From a checkpoint of a small mixture-of-experts model trained on Wikipedia: 4 picks a token, a shared expert of 256 neurons.
Below are experts of layer 6 (counted from 0) of a mixture-of-experts language model. Rows are named router (the router's row for the expert), down (a neuron's output weights, with its number) and show model dimensions 0-159. Each number is 128 + 24 x the weight over its row's rms, rounded and kept within 0 to 255.
Before each expert's rows: a language model's description of what the expert responds to. This comes from a sample of Wikipedia text that the model never trained on.

# expert 36
It responds to: Adjective and word pieces in physical descriptions of species or buildings, such as red, fl(anks), grey, pinkish, bold, buttresses.
router [101 124  99 139 148 140  97 117 160 154 165 111 112 107  98 102  91 138 172  83 133 118 113 140 129 111 110 127 114 129 125 118 142 120  95 137 132 110 155 148 131 135 104 110 100  94 127 153 131 176 114 143 141 123  92 154 113 110 128 143 111  90 119 124 158 149  90 127 134 139 165 129 153 130 167  95 164 100 112 143 136 140 119 136  89 144 121  98 103 149 129 141 143 137  99  93  73 128 174 107 119 116 132 114  83 132 158 169 178 104 155  87 102 125 128 155  88 135 144 125 149 106 148 115 153 119 124 157 126 124 167 129 102 112 108 159 105 145  93 158 154 101 130 134 101 152  94 131 176 144 107  82  82  81 144  93 114 123 168 117]
down0 [118 132  73 124 126 101 117 122 137  95 127  97 134 132 101 146 115 127 109 135 142 122 167 174 158 117 117 129 115 128 107 175 118 115 153  93 146 137 122  87 127  98  99  94 106 126 159  95 101 104 123 127 131  91 104 148 120 159 148 177 136 124  96 140 149 138 127  76 132 115 121 137 121 126 105 110 120 126 101 159 108 113 146 138  97 117 127 131 131 116 100 176 115 113 128 111 108  81 127 130 102 121 122 144 116 209 116 158 104 134 157 102 157 128 136 144 183 174 155 131 118 123 108 119 113 161 131 126 123 128 129 167  88  92  97  92 108 141 132 131 160 109 143 117 128 120  86 153  69 156 101 139 158 137 180 156 110 151 102 102]
down1 [145 129 147 149 115 165 117 153 116 164 129 135 170 125 137 118 115  88 139 123 126 109 180  66 139 134 144 162 107  79  95 186 108 129 115  97 152 175 121 149 144  96 123 100  80 113 127 150 162 106 165 137 139 123 136 117 118  96 143 158  96 126 152 157 120 116 120 142  89 110 129 148 121 135 164 110 122 121 124 122 132 123 122 137  99 125 118 117 141 105 123 124 160 152 146 105 147 115 137 110 150 136 114 149 144  82  98 134 160 108 126 121  83 107 118 146 128 140 125 151  98 101 103  92 127 132 138 117 163 144 126 120 138  51 108 149  97 116 130 144 122 101 129 174 172 113 138 103  68 102 108 108 132 142 112 147 180 138  89 148]
down2 [147 116 104 116  77 102 130 133 165 130 119 128 132 120 137 147 160 141 173 101 108 111 141 137 123 123 107 134  88 161 129 152 167 122 124 138 127 104 136 156 109 109 100 138 137 130 128 121 135 124 117 129 129 119 186 108  92 127 169 124 136 134 120 186 118 132 103 119  93 111  95 140 131 131 131 154 174 201 127 122 162 140 135 170  83 133 120 180 131 138 119 141  78 109 104 107 147 138 111 113 170 144 141 119 104 143 143 125 120 136  96 134 152 165 101 113 135 129 116 109 115 137  86 129  97 170 122 133 157 107 139 145 137 195 113 110 164 166 146 154 134  98 126 157 123 158 132 163 155 139  98 181 112 131 114 111 117 163 180 111]
down3 [126 164 107 125 126 159 148 125 140  97 105 150 118 148 118 133  76 115 119 164 126 145 178 133 144  98 120 125  83 171 128 120 128 147 147 108 107 115 119 111 150 185 150  93 135 191 124 107 134 149 123 107 148 109 177  80 130 120 164 140 163 110 165 142 146 107  84  95 142 145 120 138  92 149 125 139 108 146 107 103 116 142 138 192 156 158 125  97 103 134 111 144  72 149  78 162  92 152 142  91 139 139  86 114 167 142 139 117 147 114 146 136 156 165 121 144 163 138 109 113 131 139 152 120 119  96 148 101 150 124 112 106 109  93  96 119 158 125 164 131 156 142 124 138 155 140 123 143  96 131 154 143 125 144 134 135 118 125 101 135]

# expert 23
It responds to: Word pieces inside album, song and chart names in discography tables, such as W-all-onia, T-op, Billboard, plus slalom in ski results.
router [119 168 112 154 154 123 108 151 154 133 128 131 102 112  86 106 120 106 138 128 102  93 149 162 103 141 133 123 103 100  88 100 133 117  91 100 178 115 144 122 102 131 129 121 120 117 131 130 116 139 149 140 108 103  87 170  82 125 167 133 134 130  81 139 166 127 125  96 132 139 154  88 118  81 144 115 143 137 105 135 154 116 128 135  90 143 134 136  81 150  69 141 140 145 110  93 114 130 143 136 133 124 110 130  76 121 165 125 153 109 134  84  98 120 143 105 100 136 162 111 156 114 174 125 126 151 155 179 151 136 189 130  89 136  95 145 117 133 103 134 139 117 143 153 134 121  97 172 132 155  82 103 109 130 139 108 134  86 160 126]
down0 [124 150 113 112 150  93 165 132 132 163 121 101 141 112 153 108 137 148 125 150 116 141 127  99 103 135 141 147 126  73 142 158 158 149 156  67 150 116 111 113 155 117 100 180 131 119 181 151 121 126 117 110 146 102 158 108 108 140  96 151 101 135 145 109 113 109 135 141  91 129 159 139 127 154  93 111  98 142 118  90 104 117 123 122 136 150  84 172  97 125 148 149 114 129 125 129 127 107 132 131 114 139 126 158 116 171 156 109 137 160 134 121 125 117 116 149  70 131 162 118 166 131  76 130  78 173 158 134 114 144 136 178  88 158 153 134 108 121 143 164 129 150 172 116 134 146 110 118  99 179 135 132 123 101 153 143 180 125 106 131]
down1 [146  86 148 142 129 105 132 136 104  75 126 140 114 145 142 107 101 144  82 154 133 151 135 130 129 160 134 115 173 159 155 111 151 167 120 135 132 130  84 107 121  72 112 133 158 143 137 153 101 110  70 130  99 116 151 176 167 107 112 118 150 162 147 125 150 112 101 132 173 106 143 141 155 111 101 157 145 169 152 108  70 183 137 134 109 160 118 136 125 140 123 115 102 126 193 148 118 138 168 131 107 148 111 113 115 119 106 118 123 155 161 129 152 161 137 163  56 130 141 111 108 108  87 134 115 134 131 114 119 146 129 123  98 128 147 114 135 131 148 138 159  83 145 136 137  97 143 139 127 147 114 123 121 143 176 131 120 148 151 131]
down2 [153 138 140 164 125 142 123 111 114  95 152 109 155 138 117 168 147 143 128 121 124 110 144 129 135 108 109 132 136 151  92 140 131 122 114 130 118 143 133 131 111 101 116 124 125  89 110 149 101 132 155 153 136  94 164 108 109 114 111 153 155 117 114 137 117 150 115 130 137 125 125 149 128  99 143 112 129 154 137 103 140 100 138 167 144 150 141 116 106  95 107 102 117 151 104  95 115 144 151 143  81 102 104 132  74 145 119 110 108  99  81  98 177 154 102  97 106 100 173 164 136 127 184 117 159 126 142 164  95 169 109 158 170 188 184  90 123 137 145 155 146 143 162  96 139 124 125 154  69 143 143 125 138 134 101  97  80  88 111 113]
down3 [102 115 116 115 135 138 150 138 144 163  84 120  82 159 141 116 111 141  99 173 176 149  90 175 139 144 155 136 150 134 131 153 154 182 109 151  89 117 129 118 167 121 142 135 143 103 139 154 170 127  82 158  89 159 130  94 188 149 108 116 161 115 202 147 123 184 137 116 133 123 134 122 128 121 143 121  79 161 135 144 158 131  41 118 140 132 151 122 121 152 100 131 117 110 129 152 162 136  98 102 133  91 103 114 127 135 112 119 140 132 129 114 130 122 118 116 117 118 104 139 143 133 148 118 124  96 141 134 118 158 107 147 146  99 109 163 173 147 119 105 137 128 132 115 151 112  96 118 119 139 118 138 149 138 107  99 116 130 160 115]

# expert 41
It responds to: His, her, their, a and possessive 's before a family or relation noun, as in his wife, a daughter, Pang's girlfriend.
router [103 153 104 116 150 144 120 156 117 143 118 153 120  95 114 115 119 128 139 100 106 111  75 151 112  92 100 131  77 102 124 110 147  86 156 142 142  90 146 136 112 166 110 100 118 128 148 182 131 143 133 121 110 104 115 146  91 157 155 148 135 119 110 127 148 169 114 129 120 140 188 109 145 117 165 121 145  96 116 112 147 129 129 145 109 126 124  99  96 133  92 138 161 121  80  99 102 128 146  84  90 118  65 109 108 140 177 153 120 139 143  95 121 133 145 139 128 143 161  86 161 101 144 105 132 143 121 164 116 126 135 116 107  98 105 140 117 150 123 170 136 100  98 133  96 126 127 108 146 116 122 131  71  86 137  64 125 113 125 131]
down0 [134 112 161 128 124 151  78  95 109 125  91 123 178  82 164 132 143 163 122 133 142 136 149 177  80 119 143 152 143 131 131  99 134 144 102 155  92 118 114 104 128 105 161 112 161 120 150 146 122 124 114 154 123 142 174 195 127 160 143 149 106 124 129 114 115 127 100  97 108 102  92 120 104 115 139 125  94 124 159 137 135 106 132 132  99 144 150 106  98  91 157 126 103 147 168 132 149 123 140 151 141 172 124 144 156 131 127 100 156 114 112 130 191 113  89 110 129 128 118 123 135  77 105 109 113 153  84  51 130 113 127 151 113 117 124 147 123  97 116 146 135 124 122  91  82 124 153 107 106 123 125 135 159 140 134 107 146 150 130 167]
down1 [149 111 129 108 135 113 153 112 149 117 109 136 141 106 147 110 114 149 142 134  82  88 138 134 144 173 115 111  73 136  97 140 151 202 130 174  96 116 155 132 152  90 131 108 133 122 177 115 117 130 135  92 163  88 142 135 173 127 101 118 126 123 122 152 152 131 114 128 125 131 125 123 120 122  72 117 165 128 151 153 121 145 101 134 161 111 136 116 102 131 142 153 125 134 122 141 111 122  95 151 115 111 114  71 138  76 129 103  99 117 131 130 129 125  88 143 202 140 107 133 149 126  81 176 120 115 104 150 122 100 130 140  80 138 160 166 148 152 140 137 106 132 158 145 149 151 130 127 109 155 115 107 121 103  87 154 122 161  83 134]
down2 [135 143 148 103 154 149 149 128 140 108 163 124 120 147 129 109 153 121 154 120 127 121 143 100 127  80  84 134 115 153 108 136 129  99 113 109 115 125 100 144 132 117 101 147 111 132 154 151 114 120 134  94 154 116 180 104  97 112 165 123 167 137 127 149 131  83 147 100  94  98 140 138 159 136 113 108 174  89 124  83 143 142 120 149 136 172 149 139 175 137 115 119 160 162 115 101  97 109 118 167  90 127  79 125 120 134 145 133 126 145 155  84 109 134 147  64 117 145 129 145 141 156 125 168 175 107 164 114 122 141 107 110 134 168 140  80 132 160 143 111 125  80 100 125 177 132 100 145 163 128 109  98 156 141 147 114 112  91 132 136]
down3 [116 117  95  93 116 141 105 150  71 124 127 168 159 108 160 130 167 125 115 141 146 140 125 119 121 144 122 121 130 106  99  86 123  90 128 121  65 138 124 128 127 123  95 129 184 129 170 132 160 128 195 154 141 142 137 111 138 143 131 141 141 137 135 124 137 136  97  95 150 131 138 169 143 127 135 160 114 122 137  93 124 106 111 139 133 149 125 122  94 122 111 100 109 117 149  94 157 128  57 117 113 143  64 149 179 102 100 144  82 126 105 100 153 125 114 111 139 101  96 147 114 130  94 119 127 141 124 131  94 136 128 152 144 128 158 148  94 130 125 101 155 141 183 111 139  99 155  88  75 125 169 102 114 119 122 133 118 142 131 146]

# expert 32
It responds to: Word-initial pieces like tr, bl, Tr, Bl and capital starts of place names, as in trade, training, trouble, Serbia.
router [ 91 138 110 125 134 175 117 109 147 108 140 119 133 120 117 133 120  97 135 113 118  80  79 175 119  85 111 139  93 104 116 106 145 126 140  94 173 123 135 125 102 131 135 124 101  85 133 146 113 112 112 143 144  90  70 137 110 118 170 134 104  86 123 164 175 139 140 138 125 123 148  80 123 100 141 115 143 114 110 131 133 133 162 147 120 108  95 103 121 165 121 138 127 134  94 104  91 157 152  95 129 100 122 101  86 151 191 132 179 104 113 111 132 152 129 129 136 115 133 109 141  77 137 107 155 130  99 155 139 137 148 119 122 146  91 144 105 131  86 133 158 144 120 156 153 161  85 138 147 155  88 101  91 114 131 124 137 105 148  99]
down0 [ 75 123 113 108 145 139 155 108 123 154 166 155  72  93 108 205 147 128 138 101 120 140 130 123 103 167 132 145 135  95 104  96 127 143 129 104  95 130 144 163 147 149 156 137 128 116 152 122  93 123 146 171 145 120 131 134 119 143 140 144 102 167 104 149 171 106 195 126 137 107 123 144  98 117 141 128 108 195 137 113 119  95 163  89 146 130 132 150 143 142 128 138 113 118 118 118 176 135 153 141 108 138 102 109 147 154 108 142 149 117 110 128 124 188 105  94 132 102 133 108 126 127 121 105 131 121 155  81 129  82 123 125 120  86 106 114 114 101  93 124 117 118 110 121 130 152 115 122 115 150  81  90 115 136 166 131 147 168 129 114]
down1 [155  81 138 154 129 134 164 138 108 103 122 102 138 132 117 131 144 127 136 115 129 106 121 118 117 117 150 134 139 112 144 151  95 103  96 113 148 110 109  99 137 125  98  77 127 115  77 132 112 104 113 143  72 128 127 182 120 109 162 112 173 164 137 150 112 137 109 143 178 144 158 127 124 146  78 128 121  82 109  70 137 147 103 147 104 128 114  84 122 107 119 163 130 103 126 159 114 133 133 115 114 123 111 127 160 138 108 141 105 161 110 109 149  98 166 184 113 112 151 121 135 136 168 113 144 133 156 163 118 112 173  81 183 121 104 117 115 130 130 104 121 117 146 159 152  94 110 102 102  96 106  85 149  83 116 130 104 132 123 141]
down2 [ 93 122 146 105 121 149 117 123 129  98 129 117 106 108  92 132  77 107 137 125 109 149 160 108 139 182 127 135 143  70 127 115 118 134 115 117 122 114 154 187 143 159 149 160 115 135 105 127 135 138 142 115 158 154 127 144 115 154 107 127 107 110  97 114 147  99 147 153 130 114  82 189 120 130 119 118  91 132 105 112 134  71 103 122 163 143 149 126 120 150 138 162  66 122  96 156 118 156 153 112 147 114 109  99  92 206  92 117  96 106 117 147 129 146 144 145 110 142 122 107 153 157 132  87 142  93 104  99 112  98 112 117 165 105 123 108 113 146 116 145  90 130  85 104 132 148 148  99 116 122 106 130 114 133  89 121 103 107 124 115]
down3 [ 94 124 151 148 169 138 133 137 174 150 122 138 101 140 140 105 144 115 141 143 120 139 133 137  99 153 103 118 119 148 135 137 119 162 164 151 123 145 100 138 152 119 159 139 111 135  85 157 133 112 170 100 100 131 119 145 132 113 113 164 125 105 159 142 107 134 135 191 152 162 139 101 117 136 115 162 103 107  90 149 132  99 158 112 119  96 113 136  72 145 175 129 119 153 142 135 142 102 120 119 153 148 139 103 114  43 117 150 171 112 116  99 134 165 123 154 127 164 126 134 159 124 172 150 165 128 137  84 149 150 123 161 150 114 118 119 139 140 166 166 156 140 129 121 142 136 119 136  94 137  51 172 125 118 141 134 133 130 125 162]

# expert 16
It responds to: Prepositions, mostly in, also of, on, at, during, from, beginning a phrase after a verb or clause, as in stated in, in an effort.
router [118 177 109 137 128 151 118 142 134 111 150 101 124 114  88 108 102 122 136  88 133 122 107 166 109 129 112 127  84 116 115 135 163 120 122 109 150  80 143 155  94 158 125 127  94 122 116 161 138 116 116 109 126 112  78 154  90 126 153 121 148 103  93 125 140 167 138 146 119 113 133  96 125  87 125 108 149 105 133 145 131 142 151 153  99 146  95 114 120 114 131 147 142 101 108  92 125 153 166  87 108  63 119 124 115 172 157 127 191 119 164  88 118 140 143 141 127 129 131  91 122 110 165  80 131 123  92 151 131 164 163 159  75 122 102 148 103 141 127 142 122 121 132 143 103 141 101 184 116 138 137 129 114 101 144  90 151 144 122  86]
down0 [114 110 142 154 149 140 137 110 124 105  96 126 130 143 163 184 159 114 117 136 135 124 149 139  75 118 133 137 183  93 148 116  90 122 118 152 140 131 125 142 155 122 143 165 119 177 144 140 125 109 129 113  88  71 158 141 123 151 122 172 104 104 111 106 136 144 144 108 150 147 132  94 167  96 184 131  99 100 162 155 111 151 144 120 125 122 172 123 137 127 141 151 149 107 100  99 118 149  92 137 111 142 130 108  89 177 134  87 126 144 134  84 155 143  94 113 140 119 130 107 121 128  94 132 137 110 135 121 105 126 130 129 144 126 120 129  80 164 153 156 127  92 116 114  81 146  87 168 131 145 164 136  90 130 147 165 105  94 133 163]
down1 [145 108 160 152 102 134 156  99 159 138 130 133 128 133  86 130 109 138 113 160 120 148 115 147 121 163 153 108 151 117 152  91 117 144 106  95 130 131 183 112 123 133 122 116 111  96 119 129 124 147 174  99 105 150 133 140 157 129 111 132 128 135  93 162 164  88 177 137  82 131 150  94  77 100 116 122 108 106 138 112 163 125 114 158 148 126 144 128  97 136 125  99 166 138 113 112 164 113  93 128 123 105 121 121 123 118 115 119 134 113  82 145 166 136 111 131 159 193 114 167 135  87 100  77 118 174 136 128 122 131 110 112  99 121 101 175 126 111 113 111 138 109 118 160 111 106  75 144 124 110  75  87 105 106 151 116 151 158 131 119]
down2 [138 156 108 153 156 132 111 165 154 130 119 146  87 127  70 144 132 154 133 123 160 124 132 113 155 123 124 106 123  89 153 109 190 133 150 145 139 119 166 150  96 128 152 124 126 102 159 118 135 180 133 160 113 104 134 123 163 166 139 143 110 122 103 140 146  68  94 123 119 168 107 119  81 168 141 135 163 105  86 108 128 108 171 127 175  95 160 131 162 153 145 145 144 135 133 167 127 119 104 121  90 129 120 136 149 113 149 152 108  99 150 140  98 159 105 141 164 159 143 161 158 119 112 115 133 136 133  96 152 128 105 133 113 163 113 160  99 186 116 107 118 122 144 132 119  91 121 143 162 105 132 139 153 149 135 158 117  92 126 121]
down3 [149 131  98 118 104 129 176 114 155 125 128 150 120 103 141 101 122  88 138  64  94 119 162 112 111 121 137 152 112 138 118 120 130 121 160 118 106 111 133 114 127 124 144 126 120 125 116 110 113 132 134 118 122 125 120 235 140 162  82 114 179 154 145 134 127 171 106 143 124 173 110 141 116 136  93 170 140 101 126 161 132 125 101  95 117  93 129 161 152 118 160 123 125 131 158 135 124 112 122 152 151 144 143 117 132 127 126  74 118 150 123 123 181 119 138 126 148 141 137 145 144 136 137 140 106  78  99 163 182  91 117 147  93 126 156 154 141 120 110 164 119 171 138 147 111 130 164 174 123 120 115  99 139 115 140 156 148 123 138  82]

# expert 10
It responds to: Word pieces and words in sports-event text: S-ummer Olympics, Comm-on-wealth, Cle-an & Jerk, L-ight-weight, year, Cup, second-r-ound.
router [104 142  90 149 149 137 137 138 146 115 119 126 136 103  80 115 117  98 154  84 121 122 127 157 167 112 125 113 115 126 129 101 158 118  78  91 167  98 142 144 103 160  94 121 108 123 132 134 129 166 111 129 139 113  92 160  98 127 157 130 148 122  77 125 183 160 135 126 140 156 143 108 121 103 105 121 157 117 116 164 172 147 119 165 101 109 120 141 118 126 148 135 158  96  98  91  93 130 134  99 111  73 129 128  98 124 184 159 131 103 164 120 110 104 134 165 127 147 146  82 121 100 144  81 153 124 148 127 151 124 184 127  97 139  93 156  92 164  93 134 148 109 124 119 111 139 130 145 166 114 128 131 111 115 144 110 137  95 142 124]
down0 [141 134 147 116 133 141 109  75 124  87  88 120 142 114 151 125 179 117  80 149 102 130 140  91  74  75 127 146 171 103 172 153 118 133 119 124 115 146 123 159 141 106 113 142 118 125 136 135 120 108 134 157 111 143 152 114 141 121 107 115 109 145  91 139  88 154 125 113 146  95 167 145 118 104 130 126  96 144 120 117  86 126  92 125 165 140 133 111 131 139 132  99 153  99 150  92  83 151 134 195  90 114 159 140 141 171 148  83 108 102 109 125 103 133 115 158  90 118 128 145 136 131 139 119 113 134 174 104 134 142 123 156 146 122  74 119 155 120 134 121 114 107 148 146 184 121  82 142 105 133 113 128  96  89 130 136 116 140 150 157]
down1 [ 91 149 145 108 144 104 148 193 130 110 114 146 113  86 118  98  91 136 143 102 120  84 104 140 170 119 105 162 111 114 147 136 182  95 133 174 138 121 140  70 170 122 125 140 109 164 101 108 108 117 157 157 135 150 120 125 138 191 154 113 125 101 126 149 149  97 148 143 158 113  70  69 146 126 157 105 123 108 137 152 101 111  81 112 139 158 136 128 141 118 124 138 130 135 127  96 171  86 160 129 100 109 122 161 128 103 103 134 141 133 147 122 140 136 130 144 143 134 129 133 172 128 168 108  90 141 126  98 147 149 112 123 112 117 168  98 131 150 138 143 133 152 129 122 128 146 130  98 130 145  91 170 141 115 129 151 116 116 107  97]
down2 [153 127 143 138 177  97 132 119 145 104 133 141 157 109 148 128 204 103 107  74 131 125 161 142 103 169 106  99 119 176 132 116 101 156 133 113  91 150 145  81 171 132 134 108 102  80 105  92 144 132 171 122 132 122 139 113  96 104  84 139 166 156 131 150 119 122 133 107 133 127 135 108  90 123 147 124 119 117 114 142 133 136 147 117 113 134 126 132  95 163 125 134 152 144 104 121  78 138 121  82 102 145 108  94 147 115 121  87 154 135 120 107 108 131 115 152 133 118 135 129 103 130 125 104 165 130 186 112 127 120 123 101 176 178 131 136 145 114 122  98 135 117 106  95 126 142 119 121 113 144 141 124 159  96 105 140  80 170 167  95]
down3 [ 80 126 124 124 114 139  69  97 140 158 159 111 127 105 162 120 157 145  72 139 131 131 126 133 124 101 111 129 147 138 110 152 139 179 124  87  92 137 133 126 119 142 135 143  89 154 105 143 116  86 119 146 125 145 118 132 189 117 153 146 123 149 147 160  95  93 126 115 123 119 130 156 148 127  79 108 146 101 144 124 152 116 111 161 154 113 112 121 145 140 150 111 107 170 107 162 133 175 148 152 137 145 124  92 117 155 102 100 164 114 149 144 136 120 124 136  77 149 127 118 110 117 133 161 133 123 121 190 122 133 102 173 140 118  96 118 173 126 111 107 148 136 152 145 125 146  93 144 131 124 123 127 154 127 100 163 135 187 182 172]

# expert 13
It responds to: Digits right after a decimal point, mostly in geographic coordinates, as in 40.6935°N; also decimal points in scores and chess move numbers.
router [111 185 120 136 128 126 144 128 144 153 118 121  98 133  87 105 131 131 140  87 126  77 113 126  94  95 129 122  96 131 127 139 141  91 138 134 216 130 184  99 106 117 130  95 106 119 132 142 138 119 140 135 131  96  93 167  97 124 159 150 155 125  96 133 128 132 105 119 119 118 173  97 157 137 120 121 142  93 107 156 152 124 140 136 132 126  67 125 102 138 109 131 145 113 139 122 123 158 151 118 117 100  89  95  86 161 117 142 127 128 119  89  96 124 112 115 139 156 159  73 157  73 156  99 133 167  98 128  98 117 139 139 120 113  79 126  87 154 128 166 124 113 128 171 121 140 100 129 121 138 111 126 108 121 156 123 101 119 126 113]
down0 [179 133 152 131 102  83 117 152 102 172 157 122 114 159 145 167  69 162 135 130 140 117 153 143 132 123 106 146 122 139 122  98 133 116 141 122 132 131 140  88 128 132 124 144 129 142 125 127 168  98 139 115 152 157 136 156 127 124 132 141 146 124  83 149 138 119 163 133 134 112 120 143 152 115 114 110  94 124 124 110  88 121  85 137 124 138 118  88 136  88 131  77 127 161 144 156 121 146 129 137 139 133 151  94 135  90 128 138 137 151 142 124 145  93  99 179 116 140 141 153 137 110 106 139  76 110 126 107 120  91 130 145  95  19 133 126 141 111 150 181 102 117 118  90 163 108 123 123 125 149  93 130 180 140 110 135 144  93 134 133]
down1 [133 109 110 151 111  80 155 149 138 112 116 142 138 115 149 152 139 139 153 109 117 121 126 105 121  92  70  77 122 140 132 142 158 120 118 103 181 168 158 136 130 166 129 114 127  87 140 111 129 126 144 151 137 112 123 104 149 108 164  80  72 171 122  98 101  97 132 146  90 104 161 108 133 134 130 154 133 125 109 111 126 170 145  92 124 121 158 148 132 106 132 116 177 132 113 126  87 104 119 115  90  92 125 152 150 103 111 140 108 141 159 135 118 130 110  95 137 118 146  91 121 113 157 144 171 114 132  98 140 151 119 134 152 189 175 117 123 150  71 102 125 168 133 110 107 126 138 114 101 164  94 121 110 134 163 118  93 135 123 118]
down2 [143  85  99 109 104 112 117  75 114 144 121  88 105 164  98 151 120 107 123 127 103 143 140 113 127 134 136 125 107 102 100 130 135 112 136 151 159 105 157 121 144 132 161 153 138 122 134  85 157 168 131 125 110 141 120 133 129 135 137 179 150 160 112  97 148 143 163 132 135 155 178 127  94  83 106 138 110 110 169 138 118 134 164 159 156  75 132  98 142 140 104 170 126 103 110 150 103  79 134 157 134 140 155 144 134 124 131 188 164 177 129 175  96 126 137 106  88 123  89 131 115  92 130 118 148 122 117 148 115  91 139 142 119 142 134 128 125 127 103 129 114  95 155 136 124 141 136 128 163 151 113  80 140 117 115 109 143  86 117  68]
down3 [119  93 123 136 117  73  91 117 154 165 160 162 125 161 137 149 164 121 165 128 129 148 109 143 103 108  70  88 117 141 147 133  97 144  90 113 117 134  91 160 183 148 113 107 137 101 154 114 135 107 138 110 120 129 143  95 125 128 100 130 134 153 153 128 162 150 106 126 131 169 109 145 149 148 169 109 158 152 148 141 152 159 156 121 166 142 139 105 152 137 133 149 156 116  75 130 141 107 106 124 142  94 124 163 102  84 128 110 156 146  97 182 130 140 123 121 152 145 132 137 112 150 125 116  96 125 157 102 123 156 139 111 179 177 172  93 154 125 101  88 109 123 130 106  93 130 118 120 149 114 134 111 125 139  96 128 150 164 142 151]

# expert 30
It responds to: Word-initial g, G, sc, Sc pieces, as in games, gain, generally, Scotty, Sck, often in sports stats and election tables.
router [105 148 133 120 129 157  98 127 114 104 136  97 119 133 111 123  68  86 144 112 110  87 118 156 103 110 139 141  85 124  96 126 144 122 131 114 204 111 143  98  78 150 112 120 125 119 126 119 150 153 142 121 100 100 106 148  92 130 131 130 113 130  99 123 167 176  85  94 126 143 145  88 159 111 149 130 175 117  97  97 137 144 121 157 104 110 138 133  65 145 113 185 151 114 107 104  89 123 155 128 113 100 126 150 125 133 138 121 163 125 131  75 109 127 123 148 104 126 169 112 153  88 152 101 135 141 134 149 131 159 167 130  86 108  94 145  80 143 135 152 140  97 111 143 122 134 106 148 123 134 139 119 109 110 132 114 153 148 159 127]
down0 [164 102 141 124 139 130 189 117 152 127 177 149 153 145 114 170 155 139 126 158 136 116 141 170 138  75 156 107 120 123 145 159 131 129 125 188 161 149 119 109 114 134  86 130 119 162  97 160 101 107 148  88 130 113 138 137 108 129  91 105 137 135 171 117 110 110 121 128  91 109 126 119 106 105 114 117 144 127 134 154 122 120 128  98 138 148 181 165  94 162 130 117 107 126 125 138  90 122 172 113 125 135 169  77 178 148  99 123 114 125 135 131 107 125 122  77  73 142 141 137 112 167 118 161 133 145 138 113 155 132 138 113 130 122 136 151 120 122 142 124 110  92  95 104 132 103 146 121 124 148 156 141 187 146 127 118 156 176 160 143]
down1 [150 146 132 119 141 155 127 121 136  86 168  86  99 116 165 164 104 126 111 173 119 146 140 137 130 110 145 140 154 153 136 133 136 134 108 169 128 114 150 145 138 122  97 151 110 149 122 188 127 126 114 103 126 159 127 129  75  99  95 107 144 114 141  94 120 125 102 124 144 129  72 139 134 131 130 136 160 127  92 149  97 122 133 124 132  86 127 132  91 160 122 150 122 123 174 134  75 112 149 122 114 122 172 103 152 147  92  94 148  83 191 164 135 158 135 135 136 139 153 122 137 126 153 133 169 137 162 133 132 109 118 139 122  70 146 164 140  84 144 106 121 149 109 112 120 157 123  82 187 121 147 124 161 138 139 126  92 149 142 130]
down2 [122 137  90 113 193 120 138  71 101 150 159 130 114 122 141 108 121 121 117 109 118  92 126 124 129 101 141 154 128 148  76 135 110 126 129 143  59 144 142 138 182 147 152 136 122 131 135 121 102 150 114 112 117 168 152  69 125 125 170 147 133 127 170 122 107 132 144 117 126 126 146 124 112 118 102 106 122 155 130 145 128 176 145 151 121 105 165 137 118 170 150 141 120 133 132 110 151 152 158 105 136 131 147 142 161 145 129 107  99 130  98  91 135 151 146 114 121 130 167 124  95 177 148 142 165  70 198 103 123 166 130 148 137 142 129 129 122 130 169 125 142 120 124 111 103  98 166 135 154 114 136 144 130 119 154 133 182 130 178 122]
down3 [116 122 124  97 101  89 112 110 146 160 120  95 119 135 143 147 139 105  98 157 114 128 115 146 135 153 193 165  99 115 153 128 128 135 105 127 134 132 157 147 120 125 146 155 165 124 117 121 173 114 150 125 115 125 147 115 108 149 130 141 151 114 160 121 117 135 143 126 129 129 141 119 169 142 101 109  73 141 156 137  99 155 127 102 135 162 118 146 153  86  97 131 107 128 110 134 133  91 105 104 107 147 160 122 116 140  87 139 132 116  71  67 101 125 127  70 100  99 135 136 118 147 170  84  86 119 171 102 113  97 128 140 100 128 126 116  85 163 166  61 127  97 156  91 105  97 129 132 116  89 140 117 142 129 112 142 128  95 124 125]